config.yaml
n_layer: 9
d_model: 128
n_experts: 32
experts_per_token: 2
d_expert: 128
d_shared_expert: 0
activation: "squared_relu"
moe_layers: [0, 1, 2, 3, 4, 5, 6, 7, 8]
router_score: "sigmoid"
normalize_top_k: true
routed_scale: 1.41
balance_loss: 0.000876
balance_bias: true
router_bias: true
init_std_router: 0.034
lr_router: 0.00128
vocab_size: 8192
norm: "rmsnorm"
norm_eps: 1e-05
tie_embeddings: true
optimizer: "adamw"
lr: 0.0033
beta1: 0.95
beta2: 0.95
grad_clip: 1.0
batch_tokens: 131072
seq_len: 512
train_tokens: 497300000
steps: 3795
dataset: "wikipedia_en"
Below are experts of layer 4 (counted from 0) of a mixture-of-experts language model. Rows are named router (the router's row for the expert), up (a neuron's input weights, with its number) and show model dimensions 0-127. Each number is 50 + 10 x the weight over its row's rms, rounded and kept within 0 to 99.
After each expert's rows: a language model's description of what the expert responds to; "gets" lists some tokens that make up at least twice as much of what it gets as of all text. This comes from a sample of Wikipedia text that the model never trained on. Tokens count by the router's weight.

# expert 12
router:66 43 24 55 56 49 61 53 77 46 55 45 33 37 53 50 41 49 44 53 34 48 52 49 55 55 44 34 36 59 32 56 55 59 38 61 49 54 52 48 38 37 52 64 56 34 50 49 58 72 30 39 58 52 50 64 46 62 41 45 36 64 60 50 52 61 59 49 57 49 50 61 53 67 55 43 40 75 53 59 43 59 41 59 40 40 59 33 51 64 57 36 46 57 58 65 65 51 69 54 43 39 51 53 43 60 49 51 47 56 29 59 47 57 49 49 54 38 48 60 46 45 35 53 49 43 68 47
up0:53 38 47 49 37 48 38 38 60 48 52 36 51 39 46 41 50 54 28 51 39 56 28 35 59 49 55 36 21 40 42 54 75 55 61 65 63 35 42 48 49 47 57 57 55 46 43 59 50 53 43 46 64 54 63 47 50 31 47 45 55 54 59 36 45 34 50 42 61 30 63 44 46 50 52 37 55 53 70 61 54 55 60 52 45 49 59 45 41 47 56 54 43 44 59 55 43 52 49 54 69 42 47 38 37 52 53 53 54 62 34 51 60 55 59 16 53 47 58 75 49 43 38 52 58 43 57 53
up1:68 41 40 54 66 60 29 48 39 66 55 47 41 60 44 53 43 32 51 30 46 41 43 50 52 55 45 49 53 54 53 73 53 47 45 64 53 38 47 54 64 35 57 41 68 55 43 61 52 63 50 58 51 52 52 38 65 58 48 52 50 54 49 53 47 49 62 50 48 51 32 57 49 39 42 26 47 39 37 44 50 41 36 53 48 53 73 59 60 50 62 44 57 47 53 52 53 69 50 49 56 17 54 62 58 45 40 62 46 58 61 45 33 51 44 60 45 43 50 57 48 63 54 57 31 42 28 34
up2:49 59 55 39 48 63 49 72 56 64 44 44 46 55 56 66 43 46 40 64 50 66 53 37 58 46 53 40 56 71 52 50 31 60 36 56 33 42 49 48 52 50 48 65 47 44 43 45 53 48 30 45 46 40 40 53 58 70 52 51 53 74 53 71 51 71 65 51 51 42 42 46 49 27 60 61 54 62 52 58 38 54 56 55 64 45 50 42 40 46 41 36 51 59 44 49 50 39 56 47 57 46 28 65 54 62 40 41 31 40 43 60 39 52 54 50 43 31 43 60 60 33 48 39 40 42 61 63
up3:59 40 49 55 56 64 52 40 64 52 55 65 37 47 41 55 60 47 52 62 24 58 44 44 57 50 58 59 52 64 49 45 38 57 53 52 33 42 39 61 69 25 48 50 56 57 48 45 59 63 53 63 63 36 50 68 44 39 47 44 40 64 36 39 54 56 49 54 51 58 39 58 48 50 59 33 31 53 54 37 60 48 38 76 49 60 47 59 48 62 52 52 47 27 66 32 51 52 48 48 44 57 39 46 34 55 28 55 42 56 36 44 49 58 53 59 51 58 50 45 58 43 48 62 68 34 45 61
up4:75 51 36 54 57 59 48 49 47 50 72 44 58 31 56 78 46 43 59 34 51 54 49 50 51 53 54 49 51 45 48 64 46 51 53 56 47 42 64 59 44 20 54 39 84 50 61 54 43 48 67 59 57 52 41 39 42 47 46 64 53 53 36 72 33 30 40 59 55 60 62 55 66 47 53 46 60 52 49 40 47 52 53 56 49 55 36 50 61 34 59 55 48 39 53 48 43 70 42 41 34 46 61 53 47 51 53 65 43 48 61 52 32 40 37 53 45 46 37 60 53 41 54 48 57 55 52 49
Description: Standalone numerals like 1, 0, 13, 125 in table cells, vote counts, scores, ages and statistics.
gets: " 1", " 0", " 2", " 3", " 4", " 6"

# expert 7
router:52 30 37 51 49 57 55 51 60 46 40 72 37 35 70 65 52 65 40 45 46 47 54 45 58 46 42 52 45 42 43 50 32 43 43 49 42 49 47 54 42 47 47 67 65 35 44 55 73 65 41 27 57 62 40 66 34 65 44 37 44 44 52 57 50 61 71 37 64 40 43 59 55 63 67 51 42 63 59 71 50 67 42 63 36 49 67 36 62 60 53 53 50 59 50 37 52 39 43 53 44 33 61 51 46 53 46 50 51 56 44 62 54 46 46 49 50 46 59 48 45 49 47 40 36 51 57 54
up0:44 59 43 55 51 53 48 56 59 52 61 58 55 64 50 54 45 74 57 53 50 47 70 57 57 37 62 54 45 52 67 46 54 49 57 50 45 47 33 51 59 52 49 34 49 59 43 74 47 60 44 55 43 59 43 55 33 39 70 48 46 59 59 64 56 52 48 43 73 61 47 56 61 52 55 76 47 44 75 63 57 55 37 45 48 49 48 54 51 48 71 50 49 46 47 47 58 69 45 45 24 71 62 37 52 41 43 63 41 46 26 53 53 60 40 36 52 46 51 64 47 63 43 47 46 44 60 55
up1:46 44 47 49 53 63 42 49 53 41 56 49 31 56 63 35 60 62 49 56 50 72 46 37 49 47 57 59 41 53 58 54 73 40 33 50 44 50 47 56 51 32 44 42 57 45 41 71 43 63 39 54 59 45 25 51 48 41 69 62 31 51 39 69 28 62 51 56 45 54 52 43 73 57 60 42 42 44 65 70 59 59 48 69 46 70 62 38 59 41 58 54 58 52 50 66 40 52 56 45 48 30 46 52 52 51 50 49 61 32 52 51 48 56 39 51 53 55 50 47 50 61 46 54 52 40 33 51
up2:41 40 50 55 44 38 39 45 71 40 56 30 59 66 64 53 54 44 46 49 55 60 47 55 68 53 41 68 58 51 50 43 47 39 38 52 47 39 48 42 43 52 47 66 61 39 54 48 44 60 44 62 52 48 46 62 46 64 32 65 74 58 51 52 40 48 74 57 66 37 52 52 49 45 58 47 51 56 60 65 43 52 40 61 51 77 52 51 49 50 42 45 40 59 35 42 58 53 56 53 34 23 29 54 53 62 55 52 42 57 44 58 52 66 31 46 53 36 53 61 48 59 64 39 50 44 53 38
up3:57 52 53 50 53 42 56 46 50 56 53 41 56 54 62 23 46 42 31 35 58 44 57 42 52 29 45 38 39 51 41 52 65 25 50 45 57 46 67 59 55 45 50 44 32 43 45 58 47 51 47 55 40 45 61 67 51 61 42 54 61 44 58 53 44 38 51 43 71 50 62 57 38 47 50 33 62 62 74 60 46 44 50 67 41 40 57 51 56 38 54 51 53 30 54 47 61 50 42 59 55 59 48 49 27 68 54 48 46 66 39 60 56 55 36 27 42 53 69 67 59 43 52 43 52 58 47 53
up4:58 55 56 42 38 53 51 45 36 65 49 51 56 40 53 67 49 52 52 55 50 47 40 46 57 65 40 50 26 48 71 58 51 58 59 58 62 47 54 52 58 44 46 33 59 44 63 31 48 51 36 39 50 55 52 69 60 30 47 45 46 54 47 66 56 61 67 51 55 40 54 41 55 68 61 36 49 54 61 48 53 52 52 62 39 44 64 43 41 50 46 57 42 58 54 49 42 34 44 29 34 29 33 59 50 60 38 59 53 64 26 52 32 34 42 57 49 37 57 53 67 50 45 53 53 38 50 33
Description: Periods, hyphens and en dashes inside numbers, dates, coordinates, scores and abbreviations, plus common given names like John, William, Henry.
gets: ".", "–", "-", ",", "19", " 18"

# expert 31
router:79 55 51 39 57 44 52 39 49 43 56 49 45 59 45 63 42 45 44 42 54 65 51 51 59 52 45 35 53 56 37 67 49 55 41 38 45 66 65 61 50 27 53 57 66 26 39 42 52 50 55 44 56 51 43 57 55 60 36 63 49 48 68 58 55 59 75 40 52 58 28 69 51 59 72 48 37 54 61 50 44 42 39 70 51 33 57 44 56 40 58 45 59 56 36 48 58 49 50 70 42 37 53 56 50 59 55 49 69 58 52 52 41 41 49 39 37 50 41 51 52 53 56 48 37 42 51 44
up1:41 51 53 33 55 49 46 59 67 43 56 45 34 42 49 46 47 39 33 59 49 43 43 51 52 32 47 44 43 39 49 53 50 41 69 40 46 64 59 41 31 53 59 51 41 68 45 48 49 44 51 41 57 41 61 68 39 58 49 55 60 43 39 66 71 63 59 63 65 34 42 73 51 74 60 47 51 63 60 60 51 51 35 39 45 55 27 52 49 53 65 59 40 64 44 35 62 56 57 70 26 31 57 43 48 49 47 44 56 39 40 48 49 54 49 54 51 45 59 54 49 40 43 48 56 41 51 44
up2:55 53 56 62 42 57 69 67 46 26 51 47 36 53 45 48 40 61 49 41 44 57 53 41 74 51 47 56 51 45 65 55 47 49 42 47 48 44 56 54 65 54 48 55 62 68 67 39 51 47 46 54 58 51 51 41 35 63 44 49 48 56 56 63 60 65 51 50 45 54 45 64 63 61 43 66 49 61 30 47 60 49 58 44 41 56 46 43 53 46 58 66 63 43 38 47 56 46 35 60 22 57 57 42 57 60 35 67 46 42 47 67 20 49 52 51 40 47 61 44 21 55 54 56 40 44 49 52
up3:55 58 48 49 38 63 41 51 46 32 37 57 45 61 50 48 54 50 54 56 48 49 66 48 58 34 35 41 29 51 59 58 42 59 56 51 58 43 61 60 49 33 56 57 53 48 42 48 55 61 41 50 37 73 46 66 43 53 43 50 28 57 51 48 41 32 59 47 38 50 51 41 46 49 48 35 47 42 61 49 61 40 64 57 56 63 38 24 62 45 63 47 52 42 58 36 62 46 45 50 46 37 37 23 53 40 57 37 58 62 21 54 38 42 45 50 55 37 44 50 48 46 71 55 65 56 42 45
up4:60 45 33 61 39 35 53 37 55 60 39 63 57 55 58 53 59 37 35 31 50 55 55 58 43 48 44 29 61 49 43 48 69 44 55 59 42 49 56 45 57 34 49 55 51 47 37 70 53 59 63 24 53 51 48 47 58 44 53 37 33 72 49 57 67 43 41 43 56 62 72 50 51 40 50 42 51 53 42 47 34 49 48 52 46 58 54 45 66 53 74 61 52 37 52 52 51 44 27 39 41 34 42 48 46 69 39 58 58 44 45 56 49 39 64 53 62 51 46 37 43 58 52 58 52 55 38 36
up5:58 56 61 49 44 55 43 32 40 51 37 45 54 39 45 52 47 52 49 49 51 45 55 52 55 59 46 40 40 52 51 69 47 63 48 63 40 45 37 69 54 40 40 54 46 60 56 47 58 45 59 19 51 41 56 60 49 54 51 48 33 59 63 68 67 56 61 65 69 50 45 65 43 49 49 48 39 66 49 45 32 48 53 68 47 40 47 44 32 39 59 46 59 54 47 51 53 39 52 60 57 60 31 50 26 63 43 38 73 53 43 49 55 57 67 29 48 57 39 48 38 60 56 58 37 49 69 49
Description: Third equals sign of subsection headings, pipes in filmography and results tables, and of in taxonomic species descriptions.
gets: " |", "=", "|", " on", " of", ":"

# expert 27
router:66 41 36 34 50 52 56 49 61 55 51 63 39 52 56 55 54 40 41 38 50 46 66 52 51 41 51 41 45 56 42 48 38 53 61 47 56 48 51 46 44 51 54 43 51 35 50 50 74 65 33 45 55 49 31 54 49 45 39 40 42 60 74 61 26 62 60 57 60 65 56 62 62 47 57 49 27 69 70 42 54 45 36 50 33 41 65 29 45 52 68 37 42 61 46 31 55 45 49 59 41 40 45 51 41 57 54 48 61 59 43 62 41 45 34 55 37 43 63 46 44 48 53 46 37 43 58 49
up1:60 58 47 46 50 37 48 43 43 56 47 69 59 46 39 48 61 54 67 56 45 54 49 56 48 36 61 53 42 50 46 39 47 47 48 48 42 26 40 51 52 48 44 62 57 34 47 49 65 71 46 66 58 34 44 67 43 49 45 62 44 58 53 33 44 58 56 56 44 40 33 53 63 49 56 29 43 47 41 59 56 66 37 52 47 62 53 29 54 41 66 42 60 45 47 44 36 48 58 34 64 55 46 53 39 44 41 44 52 52 40 48 26 51 47 50 36 43 43 56 47 70 58 66 72 72 54 35
up2:40 65 41 39 51 56 58 34 72 56 36 60 56 60 61 45 64 51 56 48 54 67 47 53 52 48 62 61 51 42 39 38 60 55 55 50 42 47 49 45 49 60 60 49 36 35 37 50 68 33 46 41 51 64 50 58 44 55 58 54 36 54 46 64 52 54 51 45 52 20 53 48 47 45 66 41 41 65 53 43 45 59 33 36 29 51 54 53 46 40 38 58 48 48 33 41 57 27 54 51 47 53 59 43 48 42 51 65 64 75 41 42 53 34 66 70 62 43 48 43 44 64 55 43 51 48 56 45
up3:64 55 38 67 44 48 60 49 37 70 64 43 51 46 44 64 45 35 60 49 48 56 50 33 38 46 40 51 55 56 55 53 58 30 58 46 62 64 53 43 49 45 48 36 58 46 45 64 49 66 45 46 69 57 40 61 66 41 77 59 44 64 60 60 58 52 59 54 46 51 41 52 62 45 62 38 34 51 41 40 48 53 50 60 52 64 34 46 46 51 65 61 56 50 43 47 61 75 52 36 56 46 53 60 52 53 46 62 70 36 51 53 51 41 44 57 28 65 38 56 45 50 46 55 41 43 29 34
up4:71 39 57 51 45 40 54 62 49 38 60 41 39 43 32 61 46 40 46 49 46 56 38 62 54 45 41 63 38 56 56 62 47 57 37 42 54 39 43 48 49 43 50 37 49 37 49 46 41 59 36 36 58 53 43 45 54 58 58 42 50 40 27 48 40 62 72 53 47 59 44 50 49 46 48 49 58 58 67 42 35 72 46 63 37 50 57 57 73 44 52 48 38 50 51 59 49 30 45 44 29 54 46 57 45 39 52 31 60 44 42 52 39 30 32 57 39 50 61 47 27 60 67 47 60 57 40 56
up5:49 38 42 44 46 34 33 55 51 53 42 49 45 52 38 49 46 45 31 43 55 63 54 41 62 49 71 46 58 44 44 48 52 53 59 51 67 68 39 55 49 57 38 61 50 52 46 64 43 67 62 62 58 44 30 44 42 60 53 55 41 48 51 61 41 52 59 45 66 66 54 54 46 38 61 37 47 73 67 57 49 70 33 54 53 37 53 67 67 49 61 40 25 63 45 40 51 60 35 52 60 52 31 44 35 33 51 53 53 59 30 52 53 44 51 44 60 44 49 57 44 47 50 49 46 52 43 30
Description: Single capital letters or double spaces at the start of lines, headings and table cells, such as B in Bill, N/A.
gets: "  ", " W", " E", "S", " t", " U"

# expert 11
router:47 59 34 53 50 42 53 43 50 44 50 53 47 42 60 54 46 55 26 53 42 51 42 63 67 65 63 43 61 58 57 64 56 43 56 62 48 45 54 66 48 51 59 52 51 29 61 89 62 64 34 43 68 59 46 59 43 68 60 50 40 47 48 44 29 62 64 31 63 51 50 54 53 61 56 46 51 48 58 63 59 44 31 53 44 59 67 50 49 52 48 49 54 52 38 41 55 37 42 60 58 34 57 50 46 54 42 45 54 50 34 58 31 62 50 56 35 43 55 63 62 48 39 59 53 45 50 56
up1:43 43 37 31 52 46 34 41 65 27 52 58 57 45 70 64 59 50 31 69 47 65 56 59 61 62 55 45 46 52 56 48 41 71 63 44 47 63 60 52 27 56 57 55 39 47 42 50 64 51 51 52 29 47 41 75 48 62 38 47 45 45 36 46 50 48 51 48 52 23 49 57 53 48 57 57 47 49 53 53 41 32 32 51 43 56 54 56 53 48 43 46 47 70 53 50 61 52 34 58 50 34 49 38 34 61 52 60 57 68 50 57 38 35 55 64 61 44 54 55 54 47 41 47 47 48 42 48
up2:49 55 55 46 52 49 55 42 54 74 47 61 48 56 45 45 42 43 31 41 40 40 62 48 63 44 62 53 55 37 52 56 29 60 38 44 54 53 43 44 57 42 57 44 37 52 44 34 83 45 37 46 64 40 52 59 53 49 51 39 48 45 50 40 64 55 44 46 31 46 38 51 41 42 57 76 52 46 71 60 52 44 45 36 30 51 28 45 59 52 48 43 54 38 36 49 59 66 45 52 48 38 81 49 42 53 36 60 59 64 49 59 51 45 55 53 49 50 54 55 54 46 35 52 60 32 58 46
up3:51 34 48 36 51 65 58 54 41 57 44 49 44 62 74 63 54 34 40 47 61 75 54 57 51 33 40 65 56 55 56 50 55 43 33 43 55 69 59 39 35 57 68 54 47 47 56 59 63 58 41 52 50 39 53 51 29 58 66 41 51 45 35 52 50 62 59 39 45 32 42 46 31 48 57 33 49 68 39 56 46 57 39 50 48 68 69 46 61 37 46 27 45 53 51 49 61 51 50 59 54 30 56 65 56 46 48 53 44 58 49 53 53 54 40 56 58 57 46 66 54 37 41 35 51 49 49 52
up4:59 46 34 59 43 74 44 32 55 31 35 60 43 53 64 43 51 62 46 55 35 38 40 54 52 44 53 45 40 49 62 42 58 40 64 44 64 56 40 56 50 59 47 34 61 63 61 53 41 50 50 50 26 44 48 41 43 59 48 63 52 43 53 37 63 39 50 44 59 28 58 53 50 51 63 30 39 51 59 65 44 29 50 59 49 61 49 44 56 58 56 54 48 54 36 45 69 39 46 37 49 59 43 45 38 41 31 35 53 44 41 46 43 52 47 62 72 53 46 72 55 53 51 36 60 44 43 57
up5:65 47 46 74 60 42 48 41 45 47 47 33 30 55 59 52 55 42 34 50 38 44 51 51 49 52 46 55 52 60 46 49 43 44 55 32 54 50 43 51 59 48 49 41 50 69 43 56 52 45 60 43 29 54 38 35 42 43 33 59 40 63 54 45 43 51 43 36 48 69 53 60 51 52 46 71 51 61 53 58 57 40 53 47 39 34 37 53 47 46 64 40 60 75 45 60 47 42 56 48 36 54 53 32 48 62 36 48 72 52 57 51 60 42 39 42 22 45 55 46 31 33 55 39 48 50 36 66
Description: Hyphen bullets, table pipes and colons after field labels in infoboxes and lists, plus labels like Born, Preceded, Genus, including.
gets: "-", "|", ":", " |", "\n", " -"

# expert 13
router:81 46 45 48 48 52 45 42 52 53 62 50 50 58 56 63 28 40 37 43 53 59 47 53 52 46 61 43 46 54 35 71 40 45 51 44 43 48 49 39 45 40 51 60 57 29 51 53 53 50 42 45 63 55 49 51 47 54 48 46 39 42 66 48 39 54 70 45 63 50 47 53 57 40 66 55 37 63 64 58 40 52 23 79 42 44 56 47 68 42 50 34 56 53 41 62 63 64 55 55 49 35 56 54 44 61 30 49 67 56 50 55 39 45 45 45 33 53 36 53 56 42 39 65 42 47 39 33
up1:48 65 55 34 43 45 64 61 64 31 47 54 49 43 48 42 34 65 54 36 46 44 63 61 46 33 30 43 41 64 66 41 38 41 41 51 51 54 42 55 42 56 49 38 36 45 39 54 54 67 49 66 45 52 57 47 45 42 59 39 34 37 44 54 42 55 49 56 49 55 67 53 82 52 49 44 49 40 67 45 46 58 50 44 47 45 53 37 54 58 50 54 39 56 72 46 50 55 53 46 49 42 24 66 48 59 54 54 39 41 39 46 40 62 46 54 69 46 57 47 50 72 56 47 40 36 47 35
up2:72 28 55 40 54 55 36 58 56 51 48 63 50 54 57 50 31 34 61 54 54 58 71 44 56 50 45 48 43 69 45 48 32 40 39 60 54 54 49 47 47 49 46 49 45 42 72 43 50 56 39 62 39 46 50 63 21 57 51 42 50 53 41 63 46 49 60 63 42 48 42 56 68 49 48 42 50 65 54 58 55 49 17 40 55 55 42 58 67 58 60 28 59 46 48 51 61 63 55 34 52 52 46 64 55 48 53 45 67 64 53 45 58 50 59 42 48 57 56 50 66 41 50 48 36 53 54 32
up3:42 42 50 59 50 29 43 57 51 59 61 41 49 50 51 52 51 34 50 49 54 52 27 25 52 60 60 56 47 53 54 31 45 76 36 44 52 71 56 30 54 59 56 71 36 50 49 34 54 42 49 36 51 40 36 58 53 46 51 34 51 48 55 42 52 58 51 40 56 32 62 55 42 56 60 56 61 38 69 57 68 46 46 39 53 43 70 55 56 55 56 44 35 64 37 38 63 64 37 33 62 46 59 55 50 40 42 59 55 56 44 49 62 50 42 43 36 43 59 52 43 39 47 41 42 53 42 46
up4:81 31 60 49 41 47 55 46 34 48 54 56 47 54 54 57 48 49 56 40 59 68 56 71 50 58 59 54 53 59 35 46 57 44 46 49 43 55 43 48 54 36 40 55 54 60 47 38 56 57 66 50 33 39 57 43 52 48 57 34 39 50 47 55 63 66 62 39 66 61 46 56 33 40 63 58 43 72 38 50 49 28 43 60 51 59 58 46 54 59 58 30 59 41 45 50 34 64 38 40 38 42 59 47 51 44 46 41 63 65 61 40 40 31 43 63 52 66 42 44 47 62 48 53 48 42 46 38
up5:48 41 61 30 48 41 52 34 60 45 49 40 53 33 52 57 49 61 59 47 48 61 50 47 58 35 47 26 29 41 36 46 50 45 62 53 52 53 49 48 32 66 51 48 46 42 49 62 59 56 42 51 62 53 49 54 42 45 37 47 50 43 43 54 60 55 53 44 41 56 71 46 34 53 57 52 56 39 64 43 40 48 77 56 47 37 41 52 58 56 50 70 36 63 52 61 44 68 43 60 23 42 56 57 44 50 62 72 58 50 37 57 59 54 52 45 42 50 48 41 62 47 56 60 53 53 38 81
Description: Pipe and semicolon separators between cells in sports, election and filmography tables and semicolon-delimited results lists, including Total and finished.
gets: " |", ";", "|", ":", " –", "  "

# expert 22
router:70 49 26 47 70 38 49 36 53 41 50 47 47 39 45 55 32 37 37 37 47 57 50 44 62 41 44 39 43 56 36 43 41 57 55 61 45 46 43 61 38 41 65 58 49 54 52 50 61 65 32 36 77 51 44 55 53 59 34 50 56 65 40 54 42 39 60 57 58 47 52 74 56 61 55 40 31 54 60 65 44 55 43 61 35 54 52 41 53 55 54 57 62 54 48 34 56 65 41 45 46 48 49 53 41 65 49 37 58 44 34 59 46 37 48 40 50 48 64 50 63 51 64 36 35 42 50 40
up0:44 45 41 38 38 45 43 31 46 46 51 54 40 59 49 34 45 60 34 62 43 43 42 39 41 43 51 56 58 52 48 43 67 36 57 58 43 36 55 56 53 47 55 67 61 52 73 54 61 47 51 56 58 29 57 65 51 52 40 46 47 48 54 67 57 39 51 53 68 46 57 71 43 53 32 58 41 42 38 50 43 36 47 40 47 38 46 49 36 43 50 43 55 44 55 49 66 39 43 66 50 45 62 55 59 49 51 51 67 65 51 44 51 31 57 65 57 57 57 43 60 68 37 37 70 34 53 26
up1:42 62 36 55 55 48 60 49 51 54 48 39 46 44 55 45 55 46 39 50 62 61 37 46 45 39 79 54 76 29 41 45 33 27 56 62 43 47 41 61 50 43 49 60 37 38 60 62 42 50 44 30 51 42 44 42 67 51 54 60 46 56 37 54 52 54 44 59 47 56 38 48 42 37 42 55 52 46 61 66 34 59 56 64 60 61 59 38 70 52 48 48 71 46 33 50 68 61 45 75 35 48 63 39 52 48 51 48 52 47 61 40 54 46 42 55 47 35 51 41 48 58 48 53 51 45 39 38
up2:71 56 45 62 55 35 60 32 47 49 48 46 53 60 36 59 42 51 28 62 58 42 59 35 44 37 50 54 60 53 45 62 44 54 65 41 55 38 54 47 50 36 51 50 57 42 44 71 64 76 59 53 45 47 43 65 49 51 40 63 46 50 61 44 39 37 53 57 55 68 52 55 76 45 55 39 60 43 39 41 67 44 36 62 60 45 55 51 49 59 66 60 37 44 66 47 61 50 50 46 28 59 50 58 45 43 53 53 40 53 48 59 38 71 44 56 50 62 49 54 46 57 43 44 63 38 41 33
up3:61 26 51 57 45 41 34 51 60 45 53 45 55 41 47 56 36 53 45 62 43 50 45 69 59 41 40 56 45 53 43 42 47 57 50 44 34 40 44 44 49 51 55 50 58 48 36 48 70 57 47 41 52 69 65 35 37 62 57 46 33 59 38 55 43 43 61 46 53 52 53 71 41 53 58 57 35 57 46 44 42 44 53 53 47 56 42 48 47 67 59 47 43 49 62 32 31 64 42 46 41 45 75 39 51 41 44 36 58 64 57 41 41 80 59 54 49 51 64 50 71 41 35 55 33 58 44 48
up4:63 44 41 42 55 45 37 49 54 52 46 43 59 30 46 23 60 59 52 49 48 64 30 54 52 37 51 61 40 50 65 48 49 54 50 50 49 54 40 59 41 43 50 44 47 55 65 64 60 41 45 41 64 62 42 42 71 56 53 47 56 61 39 49 49 56 46 48 63 40 53 71 59 49 52 51 27 53 71 50 39 35 44 62 47 58 56 55 47 40 42 63 39 58 60 38 59 48 39 34 50 26 44 33 41 52 53 52 56 56 50 40 35 59 50 44 42 45 58 47 37 51 52 54 57 29 81 38
Description: Measurement units and math markup after numbers, such as km, m, %, °, ″, ^, braces, and equals signs closing headings.
gets: " =", "%", " (", "=", "°", " m"

# expert 3
router:56 48 38 29 68 59 45 67 46 46 50 66 36 69 53 49 38 47 36 31 50 42 58 51 61 64 46 46 38 64 42 65 51 33 49 52 46 53 60 49 67 39 50 58 39 37 58 57 54 62 41 41 62 76 47 50 44 45 55 55 36 49 54 58 41 44 59 42 54 52 43 56 60 61 59 52 32 55 47 50 57 36 48 55 32 43 60 36 56 31 50 48 51 60 51 59 54 51 46 52 51 38 38 36 50 55 51 64 58 62 49 64 41 45 36 52 36 34 38 76 35 55 51 61 33 39 54 54
up0:50 69 53 50 48 54 58 47 54 47 54 54 43 49 35 50 62 43 64 43 45 53 66 58 52 64 38 59 59 48 68 60 62 29 39 27 49 64 50 50 43 41 55 48 49 56 50 60 43 67 46 51 54 41 35 68 47 46 60 52 53 45 41 49 51 58 45 38 35 46 35 42 41 43 43 53 40 58 39 51 52 50 51 73 34 66 68 50 68 42 46 44 46 58 46 54 62 55 63 48 36 53 47 62 44 42 55 49 42 61 53 63 66 56 33 42 61 46 34 50 73 57 22 69 44 42 57 52
up1:42 39 56 51 54 48 50 58 65 58 54 41 49 50 48 67 42 64 48 42 39 70 59 61 51 38 44 39 75 75 46 44 61 47 41 59 48 69 48 67 51 41 54 55 50 53 41 50 53 66 35 61 46 29 51 57 67 44 49 56 68 48 62 36 36 46 60 43 45 27 47 41 53 43 51 47 44 60 51 48 48 55 49 56 68 42 54 45 39 71 55 40 42 70 58 58 48 54 32 49 36 52 44 38 58 41 52 45 47 39 41 57 53 31 42 51 39 55 42 54 45 52 46 74 69 46 42 50
up2:44 54 45 32 51 32 45 59 49 47 79 67 59 49 35 59 39 56 50 46 52 48 42 59 54 54 32 71 46 49 67 35 50 52 41 60 53 55 42 61 54 46 62 45 37 59 57 38 46 49 68 45 55 74 47 65 27 50 42 54 50 69 47 52 54 50 53 50 56 48 39 51 54 53 45 42 36 51 62 55 78 46 52 58 35 41 35 27 51 32 73 37 51 57 53 44 46 35 43 54 60 48 47 44 42 45 51 60 52 49 43 51 42 46 50 50 41 46 41 67 33 42 46 55 59 57 60 54
up3:49 57 59 48 50 59 57 45 57 64 43 68 59 44 41 48 56 65 57 41 49 54 58 52 53 44 41 64 74 32 50 52 45 46 46 68 47 48 55 55 49 48 52 51 50 55 41 56 41 35 41 40 71 55 57 73 63 60 54 74 49 30 38 63 48 63 43 45 50 22 64 67 38 37 59 37 45 53 44 53 33 50 56 62 28 49 50 48 42 48 54 58 55 45 64 57 49 51 62 42 53 43 35 57 59 49 48 44 52 56 53 42 38 51 57 38 35 46 34 72 56 61 50 59 68 57 50 42
up4:47 25 53 39 52 58 50 41 76 39 49 50 52 51 46 33 51 46 44 30 67 48 44 77 53 42 44 47 28 38 36 38 39 46 66 58 49 72 45 59 62 46 50 61 40 46 50 48 47 44 42 56 66 50 65 44 45 67 37 49 34 51 34 63 68 40 57 51 52 61 35 43 41 54 35 47 50 48 55 63 64 57 40 37 43 48 56 50 43 53 52 43 57 40 58 38 49 43 49 53 47 37 51 55 59 37 52 42 52 49 38 38 48 50 55 35 40 52 40 62 39 38 34 37 49 36 60 61
Description: Prepositions such as of, for, with, against, and past or -ing verbs like took, won, bringing, in biographical narrative.
gets: " of", " for", " with", " to", " by", " at"